config = dict(
    d_shared_expert=0,
    router_score='softmax',
    balance_loss=0.0156,
    balance_bias=False,
    tie_word_embeddings=False,
    optimizer='muon_variant',
    max_grad_norm=1.0,
)
Below are experts of layer 5 (counted from 0) of a mixture-of-experts language model. Rows are named router (the router's row for the expert), up (a neuron's input weights, with its number), down (a neuron's output weights, with its number) and show model dimensions 0-223. Each number is 500 + 50 x the weight over its row's rms, rounded and kept within 0 to 999. Numbers have three digits each.
After each expert's rows: a language model's description of what the expert responds to. This comes from a sample of Wikipedia text that the model never trained on.

# expert 39
router:532476536536492479510495488486428473454456537575502475492429462469543412414439545554550595467487495486491523432503514507407505417537478411495460551498425557451459509490455408367516549457533454323462513562424468535523490588476443504508480478457512539381479474509428460420476582487493498523456450582491583543513453534527503523595537574568441561522511558488615534543499533516521476458540504475514577545574573508568524493473464525434518446560486520466504524511520412543549562497477484400501565460484506472429474499554394494561516551541434622598529506554524521483486497495456472482531524461508491505616435454441436459501476468574528455514470390369488527554460492441511486474582
up0:533537486530551560501490505472488480468459491539457487557545474456481431528454422590521549539413542499539396496454476607404423559585591401510469470484492547431438606486442513481548518506517447467476535522479533465537548497516507504557528433423544492524433562577550476467457522477530522577497546521529515398483473482472510513519410457439458541488539496497593404532363454527464503448632549472554540506495401447526414489453502511422544441602462572577519488424526526411510462520524459547541471573507512531539544550516529431511452530476465572478450432459494421514555454549481461518425449516488511444537509470538457562416549516550438520540454516565609559449509538484438484589639
down0:433483604523522462449416508504507506571520372516510590531476501515514495493492488466513450622397401496510504536501471434500462567526483532486490495537438411498526577413537517481452570510495582576494552452463453480534519591507473533503525595536474568577522409573538512513526412508473551421500482530462567518411505470420581514478568520580542501478528525525570426499571557485423475481466445450448487547460479508450494441469495576442568565473480484482454507478562542497537585552471487455505508487535535417481475494507529501521431406458425458516565657545431527431482512491418578544438406530547522418451502502464482616550511515493537485547502517543389417471576498510522541484372
It responds to: Clause boundary commas

# expert 44
router:412501556551555525531622577486560495441480651506469344532482549475491555450384551549515479403489451436507437484580524535498547460626566484492468569517508449463487535567413475506484561493514589434470449515487472471494448537615544490546396547445567459465541523526512494453452579500449577565521492396527514525521460547466468512495464562526526603453524567467509534524527585518438397526547449520434508521532471525536519555518487487381489501427422456425442404501452510464541549445429535496444496509480507513427478517528522501500566560515526543511538514510549480487467590446485478533480519458446489436561421561540468448528552586563511512569493407481599522546453505491504534506503
up0:493552511551594487588529538389562424492463518512404457551528536559527474462473516418492532523537378461485492445486460482457480527489542448518547490524580494491541539464520512486439556485503526474532507514550514486482514513525509512563380545520465506423498612478532465611497450442461491578480554481368434492486423544485510494482433432478430608434451513574511488551589507474463459458573445508483490563566413492495488506466592490513533524455526515557523428550463445547478452486502420443484487490552432617540489516457560466540473489466553483609395524458482528527486445487451503517379468466504439416492541490598588487540424589589535454640441481469512475486536495524581616524509
down0:543495481556519416485534534516449526490590448480509506515469529550537550534545572554512541517512512484443519483510504482447614453540580536535480508437486474607504410495526616509398491587524521518522473469500382516486503537358560468518558533563520527488451458510503552523587378382560569496413482471448465541396478486528513541484500415552510536467471557461425441541465355439571413463454538518474479416454534508519512510547523456487469479457522570481496491445577451477408452524501580498542551525588555506537626417441496560443500544479572511584573529513500521545534455532443473472443480527423437484559481439483526472506407507518417494510446518571439526485478538444530416533564
It responds to: Word-initial consonant clusters

# expert 20
router:444509498559536519486568533524526483475489473467428479499394536530503493489480537427545531469461510455573509531522531515519472437557548430611463615462438471487536521579537513452544528519454493495490492500435439530494473531532439422507424554454577594440539559481473469578459549448419526520596475568490504485521496453516355475484525538503372554562522511476488521522433550478459462512569607406406495554534520466483476542566440559472422455481527510435480500420519465416573637465455443496481516471528434519488535483489460528538600542559443588557500533556483504500479606492424549441488600434454483539517450494471557599588603536495491483551500461442469486525528514488418603499602
up1:462496449505512577550576454339557465399486472478447558600536518562474539604435523609456526458510486441494427492546543521491424460550492497569463577481496476504499468474455437510459491546491403510423536523476463491529524512601527557555471482552508612545554495422492453525416532425432453421454538530525526496468523493499487439556423481499477610544492466535575477525512459538450547481541520516457598393460372521451503513502524467463471456566497457480474496594515531524508481382444447508574456532518523488477570436490493442483527504455424622529458492501467510438505597447499485572406533444564558576509440470543519604593545553505484535496500501436410520503497538481496559515580
down1:498509427554495515453542477594477459490494494517521499522610572516480574468483362507525502492529540511454493493492507610404471573598479394504551529566404522491451490447438525568568497560428494570578534503442457503492576559596531498532493433536561471525420481603438466493501482509545491496570554456535552513613487447433486451507432471520415482560415410447405512535495491536512486443463511511543488430439526475574456525495494491521484497540532541511544472454460550464465502461495524484517576434536444506382569465430610477440581478555493491537400450501481466535389513549530541435584561373493505490538570515520506501558458500385498478575537506556382447493542492501469522479539
It responds to: Proper-name first words

# expert 30
router:462516542546511511550531539463517499444471514523435478544415466434547490490471541462565525507459526529526506593517508510533555386593577538455481570467467492462529574540521510512502523505504530518491434488459550510477488558491456541540442537459530560520555575435472489507520567473441557484549471510483513495492510583541406528533548450510429517538620564490542497520355602499509469467553562566498486543471460489556445539565307568435452454477580516424484423483377468462495563481464484510509578491481507492555505467507432475510592529482477485532518586541616550480418470436441556440445638421432451523528444439493570575543647543530578466494559512429495504525535508532453539480502
up0:402513480439536445511484506589441431543481534510564567476532529515516554563460593514533441554544524470422496395521508480524467479542493446516548455496530446498535538502441570520509577535538526404523490487457558568484557501489408574568437493529489522542494498391490544496477553515570479579504504485400461383500510430448463517482427481551469465470472495535543484486472449585516541458470459533496430472453591499523578512518486480437517466509487493405513462362520531538505417460417520609521492415530475480483579423581487501466447533489486528437550443655468572517482573452330499454489504556482555628461446500517539526520460448606476529492480560503489422568502535493547511549590
down0:592464516549486532529512447439484446502523415483454414482496472490582479640502488450505525563508541459400503494463509581548466532523562549493498482555494525437540452472434520518525580504506472431541499525483472502485542473437545535595534493440567484547507422516549580480585447484483554468509420528527478482455490389508602432551505439485437511480530378522541546438565506494528646525434477470457430459546534541453335495456463465534496522500584540367543525564460518479450516580453486480453456522551554457503572511551480576398509539544575511437474500452627458502539508501506516531519526438502439481550497413504505516509515563404570439504534490530520555549465558458430442376509
It responds to: Quantifiers and adjectives

# expert 31
router:486521523512516509519462502402411520516536493537400426501412522452541428435426497451523523477473522442527459534521500512561501475521516527483436505510496559497470508590500519497485518454535477414484407570455425449499458540643449481558462468470476535449500492507457501384502511388454512566559414450574507513516566532494478453599535468508451516465548537392526506618578614505493457471567530482542497525563450580509549580476499499398431465470415433403490442484533410525566515441519478451496485501447387443518441459495548480508516570528477532569496514474523524482521619475430524440535497503481475381541510536454558430607519556588500589539546470463557478552449406538421496464494
up1:636506514485487554549519497499533553456544500551444478552368540484546542479450386490531533476501550620517561503469485547505538486481546547525512503468566445493561476451473480444425475544452507499430489454417488519482470499541452532526431454496536474432484441477568428530564565464477484543455413597520507554458379553504531519427520463456548546595515474461381474540495386514513577463492527503468495521486469613445592464429436435537570452476554488494435470515555499519522545457520426518502499506545526504419535417451522501521508489343435577502548590485493438447510510459558524501569482454434539453501487509476525467490586494544553618398559508504489548429564533547544497450635
down1:545477526514525456493449451522430444469536578444531464494444535427414527510528459502536514616490539489444430457502535421480505409577530560531425399536515449568497544490537506581494545466413431497464547499440501473528492482518472442561412523481556448487467555605505482579471568379541528528495474468389473545556522452449495544487465482496454597504452480497524442503484491517496543438489470488463484511502519567500433477547516491605550506470473477465506433505477484575406492524545500574482535604519421481528426687581584519495587455480488500407444466499422458532627554492533570542476467483559442479419573480486493504492557556551525532415470496516558556476391508502538503626529
It responds to: Capital initial letters

# expert 12
router:528515572553497552503545488433476395515448488564491457506398430462527528392434511472565552525456506513489489531528467475479470442499443405440419526333491479460463504492448507384545530437474522387538448593457464484517501481503551427546450449513494487451563480514416455518440593507468498522498447529510510564509509611507488544536591491498463478532506585439567467489393500443532509447554430415553502534592426465542517570504465476400488476592441507473452474502497436488566502509477517447477490440452479452500421455538497472540538488600511660541564574491474596511444548429462486527535583416572492469531476470512436479473493505513506496597534442522493540533515455439397549449523
up1:488531579535491573523531445494533511471398477543586488558522411514507492507515442492545501483489493558435445440470462449519452485526499504507461537526510414504514430467477503465452561349567600510565529552470451544484553509550466489518544643497609454528451519457528479538540459535490497402494566466486510479503454526520511502499382422516488567577426549469531543500557519555477497479540553492421541592485540409516450519543486459393559574557481548520468584517512569448472543462494535485484373490440522372542503488621545497487375442568443530470517475507576564496526586463489416482446538504531448562532393416510429533436499539545539484584472482417532516453526455424506553473481
down1:453546507475417481505562577619510414534511525522428581497417550481504501467625547441476519473462538486533522481571548546525462441512520546624462484493454549468465441517386399426506484569480483507461496538489450450505547487506516522532492485495365527468563622504457564537502521434386556501546521533483515433524485506462458507439447483534560426604566544506441564492481484508571513547543457449514418528491518487479448542501474560442440493428626564553506489500524455466553490557480527422422410587515382497477466529420608490443479431563510486458407454514419448492505600538489512569525523465492610543549586499543525496482507488530529450449449484560465517479462457588489507465530
It responds to: Commas and apostrophes

# expert 14
router:487506617456523508503519546509511425506445536497508485530490436503484370419449549524545563408512496478564495505501556486515455519624519462534435530566463441453540581512518455532484536504483527487527452444449499540473472608522446479555492454487530501479526497466485423538439485480444502496502473517484522497518543613494467558469646487510479531532588541431526513546469512473526361466487542499403519488511495462505557482563326534493391433508563530463521450472432445508521548532518490487399579451465536536549487520528426416529488557546484482441512541599531455559501559413498476441388544475450440373481519507483492487505618493543469493521454393446565500580478433550471637490528
up1:516637428522504483450480485516522547470529534554605525479551408511494517556519451582513602531539474429566470564536524511627585432526549386513478460484463462528480486498500444470559520411540398465469559466434487501502524544523451456468527488502572419531476474586472475474305553507559509507456474553573524499467498569442509574558550547490498505490431521501551444527492506463557466501483466434476433528465467521575415497478466506525431452554497526530432452523510478603514548593401474445481484523489420434437583439541384578528426459440541511492514541475531511394572541498541522506537413473514499489522495471596545522536505472476499536541418562410529525545535454571463459452445
down1:610508513501441558523514542525435567531479506481474530389501531493515481491503523452537508482542600423500530514467506594627533451497469454448424548489484526446581522521561429589597555517529492596528467562482415531500572483467531440526560381574537504410487533591473528555519470435588442544486570512453495520482494524488474439487431528499545453528496449538461496584523585524551488508541448440446437510440445514492535315467527499475448489537483578503473464503444523422526554496483514487443556545514565490401449501448571440533583505553446520422437568500389455541464578427581458475491462495463504544557562543464469511484539539428459540480448499491509459520375529521449519397471
It responds to: Domain head nouns

# expert 38
router:514528516546555544533466545432455454442390505567456497590544454432505463512468548500513567505399451426526551517507460448531546512555583471430462540501482428532477541469439500504617524456509450512494438521517538481600477554627492518464441523510435491513554567482477479458494586452435501477523533419444534565505427566537464501572520511557468579481507553493632423475415590534495501450493468422495513510517497478482478484485520517531516471474485455484515439508397494550576545457455407447501601424500379479475422492550498460516543525478464443574565539557461584585462433547460445515372488451433567541528447576503523522493447546578558472486400441505522551536359506470541463501538
up1:537567488543527574415543588443448500454465467497424446495489517538528481610452468544590595536473532471550560514464493413451517524454506512430507451486427533523467571461485510479511440528494474614525442483490478441540449453487444581469438534440504496576510575544531432560486510531543429578442486495492508447430502529522478534600520474551504590469577563461499462447415509560470407419528497483509500506502447482416377512457546517507547531476489485507442412501489512526501532470499519572561587617398417448531502528473502492488529585414507421486464551515504526559531469583556598531510624531414427486571502506490531473479412545500554437484366448553503515403568518553532467531440
down1:621514562508596511551503616485501496465438507569503492476460491566456392498489548552481545568445487440482489456570464498589537515516610421499515484571452490586420506448513474445582551469601504602561460526622445510554519437534463443473567485522461544482501477533537507477523488518518459479518459499495526514495538551532462505479477419476550484481445401589559480379511449515497436451526441493458500512516456420547480358502462545472596493460518492526571450546456520451602466485466450551600515452521529431411495483551555415548489550504464482480486421564448505422580410479510487560454474521404484547561473542468529449549540503496461475499483408442522510470506517532656482428492
It responds to: Verb stems, connectives

# expert 46
router:517503564546507491541578483489530472482458582507414509583455439495547513390423573467480484416526523444598503520586529465584435465580508435558447648454518502464601569528433496501558537515505566485496458504453504519434558517516482434493535476448512573433519503451514483446432532499281427443492499480565518560535498493549453564473528499536439558566559477443586594518453500559522472442482498488512535538521451459508583453488410492475425474524533537490500519445485483385572540459490528508486542482463487487553465452540500409522527561510528595500473580577497538483532535445378510462476558436458487476497460460422521565536615490542525525515470427461517527514480450488507583464591
up1:359458534556455530551450577507442569515557389484475603500525565440525499410441540555420536473509445476496420539515427541575452382456470458449399504523531564488560500600589527458543411490543461536531455481509463486406542472514537484517524563550463460509435493543540498519515489497543519598501425561512571585550515474576530496601492441471477468533522525500518493573466532496512442533563559598566434563498548506455546469493577576486502457452517478405552481443517395445521547477460477559498515530539485570554540495460500460526467569417411540465533532455449529406462549453516512526488415482475578509480495528451448501544585543453392483486517420523399481543444457440554529511443
down1:530465606454489478568487551560497594536413635552480520542543479427532468525545553478469460509506540452519585387430460466523575513472528480507510460431533525472432411568530419497412566462529515448538541483398488509564548522524439453510474424539513573478452559467484397488526541467546500504471406460541571478445544570429521540488547509555477511471447556458446537489511523523539502487484484471435550498479416454542498524577380482612416581428560540541454525450598472423485461518403498426451566432430575489466556532519481531478493490468512503552545540504525530419488485487540453371450557471621565480527487527454505463553569578420557511530516502538534509530415471434510467557510
It responds to: Title and name words